{"d_expert": 160, "router_score": "softmax", "lr_router": 0.000813, "norm_eps": 1e-05, "rope_theta": 10000.0, "qk_norm": true, "attn_scale": 0.125, "init_std_up": 0.0312, "learning_rate": 0.0101, "beta1": 0.95, "max_grad_norm": 1.0, "schedule": "wsd", "decay_fraction": 0.93, "max_seq_len": 1024}
Below are experts of layer 4 (counted from 0) of a mixture-of-experts language model. Rows are named router (the router's row for the expert), gate (a neuron's input weights, with its number), up (a neuron's input weights, with its number), down (a neuron's output weights, with its number) and show model dimensions 0-255. Each number is 128 + 24 x the weight over its row's rms, rounded and kept within 0 to 255. Numbers have three digits each.
After each expert's rows: "comes before" lists some tokens at least twice as common just after its tokens as in all text; "mostly gets" lists some tokens that are sent to it at least half of the time. This comes from a sample of Wikipedia text that the model never trained on. Tokens count by the router's weight.

# expert 37
router:134109166126133130129161111170169149091132118135143088100135152099122100105145147121082157132113132121139141114060100154077110125133113161139116125108123125149111118098103129142104124120104131117092130098148049116137141147136139099106167126101091099096135142154150149105133079112091161132152166105156163073127125145147089139097109125137144185151133087128137157158111139117178142124149115130142124153143141101129103105120110149164115120093116087108121151122096141105122108113133119137091128157155140104136134124119173099149184095155154144129164109109088137156097113126132169090152137147102100108109122106113125127133154094132083110113127074152124116126130175160103129128154130111143148163160101095121112156093088145140101110122140114122121151170138121112090143099145122
gate1:133106137125125115138139152138137158160140097116118106139152138078163141147143143149090095140111139107083148119105094154114116132161098115185158156066111131135184131168158116109128084182156080129134123147154108111132118119152130109103139149093126110138138155148148145153140104147117108150162115058119137106096140076144143100127153157123131099153135114113143106157140117138126120120151112136107086146114134119098129138087142103107143135123154143118100126165110109122174097106146097159182124110121132134133106165120083143125118152157088160095107111100161140153101148110138129160160150081126105132104125132128152089068110159120132173132151112139129122153111148124121133129192090097115151104130159146135135121111081145119089133129143152130096148122167126120100122114075135
up1:134160148103155154083126136108151168095082135127148143119167121151143141135135144137147118088083149135113141133122156140169111080114158089125142171064134127127123115126144117115101123129157089113129151140116062154134102107154101103163155105159147110101155133143113141098127097115111102133111168109152102130141109096158130140104136098114168149092115164132100076141129131113115125108125112119106116111142132136129104155144163097128166151132155154151094103129135114129141112105148144096122155121120121141123116133107116123161178165182125114129073101091136115124146135158118103132134161163128160160142104150105152110126168142140121129062123190119075109135114116100119089110127079096113090139159134156125128112094127118181148093094147141124131130178118118127117139099106137
down1:117115103131130151103165131159133107090179099149155125111172120100177130103146167114137158130132146105134149131131161121106151117118185149116164143104130139135146121146177128136149103124133151116121138100139154130098105186101173122122124118123118125140137127140095162105176121131154118105130146192146137180140122156120151162133170158123094130112139129155115095103123128110077130112151154122141103150116125097089157115123136141078137120069135159101100159146149142114160128113112135160100133136118129136117122134162119116127118160114081151140119101065113137124126148112140146128117141102160124151141149161109176140136123166120137145137139125112073119128141089073123122172133141097131129121137125156099105120127123140086168140128108114143053127095085125158070160158122095
comes before: " of", ",", ".", " and", " in", " to"
mostly gets: " one", " same", "day", "age", " often", "der"

# expert 11
router:148142118075168091123151115077121100094157129108155108148147153168120093132111142131154138121135139117147103132114145126127100136099137141119145161117148161111163111156150150150102141126157146125163141078118157153094099152098120138119147154110116116145128152158102114115121096112132164147132115139121121182120132146112136135148118140125122121135084166119087063103147094134152128113102090134115135166129118155111144157113163166095144164118130139171136128160172097085154142132076148134159125184155167114135126131153116122111114160114130108114146108129161134114105125185134126121163146092128164135117118126150127133127167113189130148169133125081166132168100170142169075129124116153123121138112101179114150118154123148121126109128092137128082159118125117158113095083148107
gate0:158128151149084116105111119109106138148125102130157106104094126132127093162150106126125121151169128108102155079116165103128133099141146150135111187117182156158114123134137165112152152142105120117123127166124135102142129121110139103151110111113132086094136105098161143099125117146088134139157178162153146144134077121141101151144116163120137123113142126141149142144106144161125116148139146081132146097126122124179100155089112096105142149101131127138115106144089120122128108133154152131086152108161144094148089094113141110100185102137149133113152103127160100145135105093109134111175140157176114097136084129033153183128143098152169123115128119125133157096110131139095105132136130156171155143122120114136125097128121151159114121115125155136147159147119085129170152135126082
up0:161110139131107089096114142116114118117097118114147095115102118149130113136182137124141096172181153079157165091143103107102122111109104137141103148098129131183150151149164167142143163112121132120138124139102119118132111165131131104139138123125091114106135153118156144108144097162099118118135139158141126134146064103118137180162148163140118133137132121093130109113111162171112110100136157080120142104103103117166091127083138135130118114111117088110129113145135155131100115127146165121098163124173118111147141099121156165098165116093137115136198115133147109148145146145094199084142140118158101115149084133102129150112150077146139172087134132095139148100106111111128104139160101152142177098125109119124105105124098157141126136129102144132126144129155100102142138103148088
down0:137141126122155118099144098103110083141148144141138127163121142169101082130115113102179108134105131162169103157086142134108100162134083098098106103118102152121150137121150141155127116091157171113144167112134166158090111137096152135095131118119105169147105177143099131123118149175087156149121114142143153159151142095098091166163128110128140129133079145127143174100127097091102105097141135097130139137195133137109131106125172137134157118154140079112106135093109098139114101142177130082114121154099115108151116132143146114139124145101102159177128117136121149164102167138136144132142126119157136119148160111145115148125170173140147156116112117167123102157153145152123086160113140143130134121111120168141124140158123103100104126092136131125140129134110142134124201135159113
comes before: "1", "2", "born", "S", "3", "M"
mostly gets: "–", " (", "/", "(", " [", "_{"

# expert 29
router:153146110139117140159188167172101111126113151099128149129159149168150125137130135141137143095113144091132124087117121112114120137138134097118117103172126117134158123132154106114134112107114168119143136119143125127107133086129179167149090148143126158123089125141123089134108108131165118117143097138095117157107167130099102107109150173179146139116112144133091115161173152113124081116115118093135124159097158147158133135119152135140098154127161116157107111139141129113112130157153094127144133125128135125133131149120094133153091197133128144186139172110149107124124115187164100097162181082106152092065173118148098179114146100130109128110142153131126128171075150128143117110113158134122130140149134120100098148142103143146160160139157098153117120106172147115151105137126126
gate1:125124157100140134132118152139116160136138132116104141122164092098114115115128096112099120119134107100128055097098128129074133151114097135093130153134169092139172083157104126135119081126153144117117149146126091097114128117116095097116129143101150139150091127108166142143121129098114174124143128154144106087134101154111105139171118132118108140120121106111103171102087141104156130075114136155087091109122140115119124108120079119176117166128104152105096124184104139139117103118091157103156121137174108131158162138170142119131119182107113090106128147148094144117140136134130129149129109146120068115156110146163150094178168111157126134184117117143148163098144138110107130096098154140140129145155166126133111147153154155123133117147150140153141122089110093162166133106129159
up1:138168102136137122135153104133121107104143122104125120126084130163146109145137161133118111154108169138153188162123118102181118096136167135150107142139114152155095154101143087132128153143120117165151123108127149169142156158165174160161148111136113139109152117161111125122133133145121096115134112100136147143133132099139149130117165124131175115136129170144174108119160114137120165170128135099153148139124109123144122136155178141080139085140157100116150141089151128103126135103160115161133152144091137127109108133064131157123131084163137141126120154103163106144121111131129134127129134107120172123081114091077120179050098134109158089104147114124087071180130121137131117114142112092145126154109111116140136108124105133136134130106121118093122170175135130098108111163118086
down1:088126147119121133110091162111110166125155112107144132153111103153094098160170109142116103128133135136099129138090117094151138171159115141082170105123119100123112127147114145120124136130086138166152115112096178110103131089159138121157135164174113110136149146152134135097130117123119111127107112112116152115126133132108104149131106094149125156128110151131144109144092163097155130154113138172166125146131125144164098124096098143141120143157121096089139122130135113088108101160121131112130165163117132140110130118106161141114121113145116112098151127085172144099123085137159195103162162140139139105140107145159127145151140137074082112114098150096096123111154136165136129124132082138182124122174122137128117186111178101134092089143118113114212107114098160150127134141143131
comes before: "1", "2", " was", " is", "born", " had"
mostly gets: " it", " It", " \"", " they", " who", " he"

# expert 22
router:119120152134107148063151113167167146132140130129076146150144099169172145107135133133119125094145129131112117139124118139088105124153128132136094099170096150151144114145084132158157118116093104150115120173144123121155108102127089112093091123099131098106152149085090122123139113128134133091130131152112109129173134159124108126104117156087125153158100113098144154164149128182113148131111119115113077098081117082131117133107096157166130134142081135118082119151074142138130064141116104126108162080156127106149106117141137128147122140133085117111162143175105160118121135077122165142145148149110103130118115130119155115126145086129111152120128108179107117129161145119120158123125125119100154151153103127127136166077127125139135091110098101168099127142147109119163146109133175
gate1:112162146117127133143128141181151104119127143120120147130140118161092109136155132102126116145157151174170134115149107098171112122188153107148115112149075156133129123105099148132129130099095085121146150122117139131117161156134106109113171099122105177106122123071172102118159101097111146146112108174077110149138178116130141105115102115129100121175160149172101120128102119123103111131126130128137127133162147121149087124142138129148142102168136112117188146114133166090070081139162106130138117104127146162136168112148121190109141135147138122148155088101130068157103155141098147146101105119145138102094140162113105148083102101122149135119158099133168152109127173125153120111137163126156161124122141126152160134094124118131107156117135119143103131138142154123148135103092129
up1:158101115122160138098110147121105116141158151102103142122146169158148140133116132143122108118101081077100113130123106135101084172116099136139122159079154079108156146145140101096122156095128146118089120107143120111131104108114099160120065133074162129140134130148066121151077134132118131081155107107120148127121110091117161169154172119071154123138129106107136151100133140141151099123179108132137140113141124144115156150085130124113134102113109152153118137126143105125138107128111144151128106147099135152104129109068154115145170132152102086125131139144111140102170127102122144129138153105056131162127162100095124136143136145120107125109112130122098134159114081131157173110151123108097116124135129169110097125170115142119178102142171098124142101113139104090092121149133112
down1:105122106133131107127139155137096145117184101134122140126094141162140120113139153148116129119113143092123149138140098158084087140176068125121113108153147089149116122117106110145112111135129137146148128143139157112142103126156167122165144099109168163127093174148140093101106124129123124094143152086109109147138115153140166150131101137087163079102096130126125098137133126153106131087111092118122143155129107107123122085160124089078141169137120070094085081122103104136143110136121114107101133130152104106148183102181094151138116180171128133096150114180115118105124122132140142104184147101144122140143136150091099120126095153107124127127134104135131147126126145148144162113143171090150097121127140122133132178116160087140164118103120116129154146121109165155161144118092137
comes before: " the", " to", " by", " in", " a", " that"
mostly gets: "ated", "ited", " used", " released", " about", "ized"

# expert 42
router:132111122098083115162144131113093109150118145133108164115108100114144133143121121113141110106115123109156085118132102133117159132099090130141119154122094101095108122110142103094110116139134169078130144132118169115164101100115144130142117144132112178117127119124076088120112112129129130147145098141121091135118150167111126119093157144163151112102129129122130139166155114190126130165148083132087147168143118125135126191081170107096076150123147134133192155135164081151128150136132115160097123161149123149121158141123119117108103133141122098142111148111154113148181169177096104111192132108119175088097150138130145156127162140115133160123151129108149143149137106157146151155131124193158124127113138129124110159192102130140158129094109133118126134097131136144135112141145107
gate0:137164136103171129167127154128158128143113106139113121112148145104126131103149117136124175118118108108154146118125130131166112107104149118104154135149119160146131096140197142131115072132091117111143145100154159139175147126134163140123095164113148146110104132160165057115097104150108098114121110118149119152133110109123163109097132124119123109122120151189104134194125114107097144094124103131119086144101135113170134139105145114120156168154119108134094092111119176151135129163145163123160090148182096152103130131147130102106131133116145123178132130071104171105129091129167130149181139116133130062130125125103089131157137106131101130126145106132161131134145119111116115159079111108130140150153164101136154150139098156139141142154142102126137119081111140087118132134106153
up0:143128157107155089143089110143084145115135132180119162104150136089148100149174116142133126131168172076119136155153117119133110116152125079075125139138177163119151122144087116102117136124117148129137110130120131147147130162125162163137098137100137102141161113134123101129129128117109159123175131114136172136139121115124156126106174137132126090126112159167119101124135072132144149092135095183139117118109100162099167137107153159097131164130142128142144109147142147099110138118087143105152151117094134115121141149153101121104092126094172141135115126168109107158133074125137096143150128115126153128158101117121078135127133099134136129099172163148112128135128129112122119129153108136090142064122119122134099130100124183157122143139145193147125100091086105140122125143087067
down0:102129118114118113121114107145139098162108149098107089167135105107104120057090106111111154175175102175110142143140121136142126118059099149113147110106086142110118116109146112172112132139101157120147111123099132131129155127082110084139129143150127147125077133120201124107139110100126135119115121115177141127141100106119144142131131132129146099125154126078148113127121111171135161149144120134086124122109136137182126104125121147119123138132114100182127085147113145165104105111128131127129140154099110159091127149174152155149102134113086114086136127146111099116139096141132099136159137126134163123170176100126155132143124132116114100175068103136114191108119145133120109080160144136097150150138167110151153131141168159111167120096152119124134123127103159129149136113099140
comes before: " ", "W", " be", "N", " —", "ey"
mostly gets: " K", " k", "born", " −", " born", " y"

# expert 43
router:115129162149152142129122145154133137132120132111080146186146159127164094130135156091142136147119164100139147109081112144142129103147141113121147121160149121096111098136173101090145132129116123125150121144145141115132077107085117165168085170113103113164090098139160114098084135112157086172199120091148144165114164125136120131149130101150103115129091143121140146165155127111159085123172140174141146127120158128141140135115123144105131129152098156135159131132119136146131131108123107079178159088096109137123110145133087109116112127123139122144138174136143156144148098139124103104112147138121140116081139093102132122108119112128135097144082186123142127168147166155133142140144143144170143125121155163118164163119152157139148111102139140121162103143102108144117184143137077
gate0:101138080111080137093082154120112099144126123153128128095104126113102145094131145128117144130079119166132166149095171137176131150112127133148118112165135141147113154142091187098099110130150127090150127092140123132158119140112133141065125101134136107102139108106100088093118140131104139163144139121146092104117132129120118163149161130110137120127137152146112099149093098128138159127120123094098137152101113168092151124131095110089157111117127127161097103113133112141120100077108112154165098113138133139091110159167160147103087096118155138101187075098150130148144170112111151129159152108141172138140120107133158134105155091184086103132151134112116154085171134109108123138124134116147164112150127152144099087157122136131118135088142106117152113115133133155118150129112087
up0:142142076136084128113095129132127116146145107157110159090122124174117148109118118120159096101104116111119128123041173143149104141115076119127117124133117135116165165122086162093133127126129124095149133083132110124179105123139111143103089121147171160146125098113144114086122107121136137161175166136140091121105152130140180169125117139125148131145135141149139087183109096174154111134118141162093136162126094123142125078132117154114120134118123117157119138144154103134139068073114149143133103119124116136081090168137128102135116084104126131127143115114151145134105115143137142138168142141139173159129183092169153111138134118158136128113136074115126163117161112114134130140113143134109154152111129169119118114118100115182118119126136088109173120128114135132127158169125111
down0:166117125109148126105162135131149128146137111109112110118123141094180164148118148170144152137137094095118162129136142076095097125140117153162111111126113118099139116125154108167160182126152104161089125121138113139110100134127108112129137165120144152170093136128166119081163123135129131151132124096121138120131173115130133097106142136129158150164115117137175128147148142141168130161144128134129116150108181142114107127132117137116099120147190090120104107165149112143150132135115166132129134127106142141124157134127097138109107163129135110085144162116128083162175107131101114141127133080139094120139168143129131167133135144076172175086149169140109128154071160143116120159105173147133155096164131098153144162137082109153127116172161120107128145149085110111113099166121170
comes before: " and", " the", " he", " which", " a", " but"
mostly gets: ",", " and", "),", " &", ");", " but"

# expert 30
router:170122116126145147128152144162147130161094122156149125120142101123112106127131138128109144156118122132125168107129120118142116090097129153154155109112113097165119149113140123136136080094138154192088116170127077157157142167135111124124120163119116160130136177150094160120140112105080149147144117147124107050144103150137123155107151134112141163135131137153145145152113096106144109128112142114167169100111143095106154104132086146183127139137142116120120131136126133118102160129122118126121133180129129141093089176124195111143148124135167132124124098124111134176145149094159126130132133141086127115078134131127130102085121106139135123172118094142104124124122136106108094137140137124127160132166095114121119133117132176109090121157104173124079155156139085130050151126170103
gate1:106087143127121101124072132101115132124120125118125087154137088125133146130141117122123120138162094182179122146125158148120110165154108114149130168118155126077116115158115111109143129158147115159128127099109135145117139109121114100107153087136139155122155106159103154125147119143123154142160096115117150151125154163096137128152136103096121153125103123144135133126169126160184181119118078147129066109130096135086146114144091148136145110114118170091135100137115110121116142136120129083141144139149103139084137103183148170154118090113149123118107111176116124116156092094131082112106124111116132137193147137153145143102146121121143135165109164116060109110118122114121160147138139122085147134159136101153109114124062158143098141128142117130104099168161132158116115115097080
up1:170128159164132162141101134097110141146171113133094116151141117194152115163140122125126126126147152119169124099117152105112136153132147119124141168105134089147111143140115127122155115145091138131111099142115099192159102051123115130074125093138183165152168088157119170148075126121142122124144137124084158076155133145116140131167166098148106170159133165122141115123139133120150183117132099134122110133131098112136147156128065136098148098117105156124187133117163135114133150139106149117163120138132137124083132159149153093122139174111144129116114108144125125129116124153106115117150096140136123144127123170129116091089153154120141107150139154145122116112128114103124159138117112102117127148175133077111137139119115180155138113112133101108142111143142164160175114119112117
down1:118118156147148143125100132126067118108126142165137153154114086133098152137130110132107111156133120124125134121134129145176105122112135077115186092139134173104102120159149112135110167177123104172155116074109083124143125110113127097120156140132065136153123153136145090128102124122111146113152129122162117107132161122112125150118123106110137143133132089122153150118162117122149135118157147089139173152157177123106118108076176152145135146140118104156147091089075148086124117127166129118126110129133104148151143108144120103177133143095150153181111092151155114102102116144124137154143154146162143127151111137132108134167101142106143086146148128107152119118122087125149135140136083182125098164075162159107133118174122134138153117122102164116136130109182132102146155124106108
comes before: " of", ",", ".", " in", " and", " was"
mostly gets: " year", " season", " team", " life", " member", " school"

# expert 34
router:128142126139152115159126090128069064127122140108160102128161130139143122144104127170119110115053136161095126145123167145124143171156109133149106148175185136138151175124178079112115125150144145119136128111123115117131130127132130155106137124127128151091135138150140117166126129107144154139144150135132099058151114144115110131123146162176096114110159162137095120116138137121138141145109154118124130112139132139120137162160182089121111141115114170158149110101157117135160111108117108157108144123113083096129164116181106123109107141088132111119089166148113122109100109138135104138104167108131190133090139148124131115155103168159081136180153101126154145152122145150154123145106105150107092146131106158116165118151123098116091125106146123129097152115145156119093120118082107
gate1:102136149133151081110123122122118166112151144121156074132117106162110136130166110148124135110137115097110141119117130085135164143162101113127167119076170120123125117125132171117140098093165138112136132133101101114111156130084122187074133128152148142115087160134139139111103116104100168149117140128173163159125141129133100124132172107117124138122129155101131098104087151141150116115119128159145083138129127103127165151176084106127097135145170108162108150097143130153117105132079151122117132145154145125155100128168095117113144127130134176149141097120082104092144112117134132106135121130145080112137114128161111164157130174121123148097125127107154122106179110142092153141112143115216090115191144147155108130104136158135133099113164144099139102136103102116134130119107129
up1:130090137119129135169111102164138088134138113103059144116104126114095136156152095110115122153121147141134121163140125123138073142081145140115142146175147144164097131096084066145145148146156134113164135162126169150123071137118141128162115125084088117116157106115183150150146178085151085144127141090105078161128085111128115114108129171169077128170111115169121140113122121126111121185140124134117187121124164158117072112112165120118167146124086142147127095155118131121119155117157133129142143122124169119156139167118142161133124106162101107090124149142140142150135121144146108135153133154145157148124123117087119154111115110104124102113128135150139115155107091133156151109156119119105168145098102120112142105132117114084122147104127104133127120136141128145097126140124121
down1:163148102138119136103099160132111139128110108128153129099122107148128123136153186106134131133139128151092127151155111125109124065114155093152158088140126080130134134118089173143135100138129137159091097141155108101109154133086123111142135137160116143163110128149171162133099123111108129142143157099104108177103093133127104135174091106104118135151077094098117137126102152124130168133145109125098170100150097123125108124128107168156140147094133110125141110151125152127149135132123136091145159113072121171109135109176126144132114113132158127177138117102159173183113122061118135129162121130107143140153128110167132084140146178154119144092124178082133089158128133158141139119135133118160137150126143140180096148167138144132091104122138103100112136131113119109151130116158087
comes before: "0", "1", "9", "8", "2", "7"
mostly gets: " char", " sec", " iss", " epis", " Se", " Sl"

# expert 46
router:140132118120123162146171138130147128126131116130138135158137139122169131153092102109106156133102105138131097162112143189140161119168177175169082135138164110116104133151126102164108141135130112100153115117098100128153092157159128114148158118148129129152102113131124133203153092132162141108131124144133101105150112163150127132144143130172104107148144137123149145111115147125163121067126169123113105115122156084140117153137133124098111085115110105146146122160169147138123159118132115156153113124135141076128136107094127144190118152117143084116136141147118097077112129164143109137135158117092145111074099110135115164123122131167160136138159139085161126116167146148139097159129148120117123151132126123101149097157161120127158179140136146107108123125128169146150048126172134
gate1:139131125107189134119177123158106168119117097114138155121085166104139120139157148137174131159142061158145126177122084133094116170137132124146164119121110070113111086122115143148143127154127132142149141144112113127134135194125150161126152154133105116151138145129115129120125122130109136140172139095102157093127144142128095148064111106076115149118167125116119130137095083169125165077106163122174128150127193134158105147126128125117143095125146130112144150124131107145115136121107102129111109143131088140122132131123094122131152100066115149148138130156122127141138156147118161110125097149114129102117098096093112126099130119084096087114141108098114124101163133112137121049135116170105166177120137106172128103119114138155128112140150139151156133112114136143146133100130116
up1:119125120133076110164090123099148081135146154155108094110185112141099157107113125121104128077125185122147152119115142116157139088145093162134075142139141176140141164132108095114135111122131107125114109132148130152123108087136094063120094120113154125125109115138164130136135121130138124119118126159147086152135142127119148102185132133181122134133095143162143142093154161114120093173134111126075143107133049116111161123127134103144108143146097121138107107146135142128133121135158161118156135132136176121129106123123119135126109157192135098082114142120138135092121109096133106143114150101140133132141181157151153148131122160160168174141123154148144135161095117119097138195138129095124101065142110159088125161116128117105121119130126118099101108138143132140108133140135118
down1:118093140081112100093089151128116138141091139130136138121121151111104129156083103110132138141127126094161126120109136125115129129110129132079155128064102164118122117135138111103179163118122117141127137138104135172085110135103111130134161172071107161120103082119141124156150144096114090137147130118114190147137150143127110117129171099171189127150086123123164125161093119125158163154101162148124105130129105124132169108115151162138150098095120099063105125138117137142076118098127093159123161132150136177101101161137153139082110095127125138109113097149125135120118132150073128107116098107147154118100137103153141122173112124104141117126084137131103151124133132160140119126112133135094144155136129161167116168096102076136153118146123145093099146129109108113151121119157114
comes before: " |", "–", ")", ",", ".", "°"
mostly gets: " century", "7", "5"

# expert 5
router:148106103105132131169121126141091109108135153098144152121141106130117087172126137151150144125086117165123122158151114151105098149132111126139130089146174125090088106115127087140154151143122123111121118161124121143145124126133176145118132093145096110116155100093171136129140098155155161118145125108074123146117128162124085133103159096126148124123129125132105113119139109137126095121166125116104147076134112160122145182106175086068124107114129142131178137159173107108121141135119138121098152165098098156153151110121140141143122139083159103171128167117104122163157168176114091127120160132089142106108143150137120172162109130143144119145116151118109088157125151116159151105138143156102121115096128134145123156173065103155122155163123163075139131104148160132115107095130116
gate1:162131140151136084100114115133158125110130141135127139118148175141169148102127170126182114101188159106147117134171142186134145135140145157175097143095123111096110127128144152142144078164105155086109148149110138109106131136104124170105140161095067123128093126123125136108124165137086130095121108147114122119114133085097092104130163122117145110112133095130154135131148156165164129111127115157103134107126113124096137133135144131154105113137113084113145119125163150126145129134121062129154088141125142101121147177132122109127093168102173147105155140115133109126156097104126150136111085136097114132123128131157132078172095142123094122112110141131103142117144104119119147087113141116091162104139150144146107092133129151125098100151144169152092050111114110107149142128129169
up1:145129124142142147129173140103097125124133119133120151118119091143133121137145096111136114139114116158148130135109112098124132118126174094130148131148138160146139129158138123120153153076159121130125105152111192144120096112145118110118171156127167078142125132124078137141127126159178159114107165115116168122151104137144147140119092120121147129132117104139140136142155111137107121144094090100144108149146158187122101124113129129082139120139124124087085161156143131142165131102142163121099158157101147118190135136102100154174123091159125151097140115124131140119107098145100132061123127122125093123115150123106111183097144103133088093143163128170186120072134136118144119103154118108183116113142124110127137147155163139095128208137114119136165159140153102172134119160100119
down1:113122189141096174108162103141107141162189129157095087123145111119149111093140154146149143124145133135145125110117152112151126129116166176093170136156134126109137152155148121140113143088121130091126102136110182133109152134127116130122174122121132109109122126177151138130145109109136148122088117142128130124145123082104120158157166149107126109121079105134152123123100100083185100124129126154148136137079142134120116128126113113146147148102068111109155113090143157147173136127143163174126119128116142142169131157096123120151123117098176134107121096092150150156128154141114144088157107112124103178168145111160140140133133166107129108099102126164156119150141119132069124145154128144158131116138105137129097137148087091120189106156150164129120181144140138093104134136093131
comes before: " ", "\n", "1", "2", "3", " −"
mostly gets: " mi", " expl", " −", " bar", " ad", " vict"

# expert 12
router:168131105132150136131168133146169148129121115123144135121162080124075164123122166113144118112147102139124153133130134107119117127125120101130163092158135139160164119133133176148142097131140148161094163119143136153122121168221109147065123155089141147132136169135134164141115163140116165151139148110140135084164098112157152164135110120108125167114135093092139142168139159102132130117140107091169107095132120121129142118151096156119155121121125137130112110149102127147099078100110141133118135134111172128157124137149168106096160128107138106111155122148139140130124161121116137154109135152101130101144125121143141121094100134107140046101138123142100108094117153122112127115162153055105159123160102102105131104091126114143116114158100123158117095176116093131102149142165137
gate1:137154132170142116141088083158129109100140118112192100084113112111127134203124102124133124159148165126149115126135122137138093118141162167144116112169121075121118102138094114156139111161131090163177137117110125139075146153119125094137143102114118117129127117137127123143175146120119088135128123147097104141132143140159109117116165084116118048108109137108114120138112097117102157132117164142135153160124132158164076102156104158124072107122157128110128146127137141158122114130112127147126127151119117127149150083103089127138113139121105120122127111146106158118137122133116123161136177112080169097144149097141142138171151142123137073156090120123105125068136130126123128125098087101104119122142081150151119142149127109149172152080119165111121122119170095126101116157109145
up1:154161099164117103149155110151151114097177145135114117146165141128124166177148095171167154167113140128104142122180156157100092143096162176137134131117132100131099130110121142106147154136100116185145167120120127132118138105129173083156115153103124127119157104154114100105110148099148084099125175123118099128132146115132116128115124085116086068131102135131124119127108103125156155105107138120113141152143112066143134131129141136128082158134119114146186167090148152103115113113102123130111115156100136107129123087147083111164177170102147103125095137154113133139154159165125111181121172117127149136149150138093125148120134143169147109091142095160136152127122149138116098088149117117126143109139124165153176139126113111126124093134130122107140141150126129109105141120107173
down1:133157149115134114101074145152167091140129117172148134176148121156138089148150160118131155142093147164095119116113203145125154087086109079138172095069169137128118076113099127103142141117134135133142084147101159147138148114115128145098116078175123194148149116123100132121092139107136112138083125096141125127113147115146116062137122101141112141141133121107113121142155157131154141136147132109115149118137096100122123115137112103133168122151151137126156116092089119114111086104101069081112121125142105125104112106150123111137142106137127144119138140107104144132114141159126139112139102160096123109154125152065143116089118149117117144116152118139152165124150134118151098101127111126102160123100138138166125161168148114135108093123182163117123173144133096108122116131152137
comes before: " of", ",", ".", " and", " in", " to"
mostly gets: "ion", "ions", "ction", "ject", "ition", "ivers"

# expert 36
router:136142119099102130136152136140087090097133126137133131121123117134147166148125126109122127119137092159160097144130115096134059107116106115089177127140127126145107141139166132143165146152158169108142108097108111132142113083171126103128155134134092111116145123139133162131089151104160173135117110087160130120147084135107133150126170143122125119162166158119125119100125137075117101075156180088090084114161104145110128093113169107084162140120158116115143117162128113114129153130123140132109142137102149170160132152140111106097132128127125098191062141126121108119170135136131133106103070157128144113115100098121100149099164117166151120116143139080148117171138153125157103078118137135136105146088090145097119132160114116144137147142142098119102103100124155121153140133104121
gate1:150109153096136124121170152133133121166139124119122115088135128127151084141156144125144084120173151111096120090130148083108121140138199140141124121122118161125119093085115135125141136175124126138114170106091114112108131153087168137102141127093131166107149094133151151154082099125074130154103110150106154129138136102135111098118149107124101117142142131130178116145143191150152150113127103111105108099147174128110102122147131107106142115117156107141120098113111151146136099153125141139115084131096166164151167125138119123113116108115095150147103127089125145109087146103113120114146097157121156108109106114154119081126141173110087101146135192103085142098140124117120108179133141072170113142157106118141101154112140161162133114141120126164116116149115102132111161101113078
up1:098120126152123146127070099141112136086101103135147152160128129149110157117101141132086171158079107128147110162130108165161139143120122115084134148156170087149150160132160140116121125104161161123102126154159144136149104107145104119138125117154132136132133117122105086098129124117142113129170116133118096130124112143100150172112109159119113109131106131144101173120143065119091103151080168158105145138117110101132152089138121141130154127155111127121122139128164108113127157100171130124162161158104116095080076120161136129138135131138131088118175119170126124161136125146134152154124127129127127155132157123088098169138106105150157165115145086130113098133135138136155145068131123161050119143126154110126144116122087144098144119135162124085169149108141105108143098136182162
down1:147148147104117113184160151117105126139127112128133162138155136102111079132134145119092122133140141109148144144136160168156106101166098105140101157121103130128152143145140097122106149157080108121116099142138121189151109140132149097130090123112117143139131119108118137178079139153138139127114158131103114143159162144129153137119150100156099131099134131114136107132135162138128158144121137112148132095093104097152120155099105131207164134173098134084124158130138101124107080101122099118174116141109112097123149137128186127154142148139122118140118117131185155108135140127121123175135116116068081144154173136119127113142123115176144106086126132134155153172138171158112162117173109100129116141144119100142152087092116130155103143074142155132179151119111149126154116118170143
comes before: "1", "2", "3", " |", "4", "0"
mostly gets: "ig", "and", " Apps", " ", " circ", " January"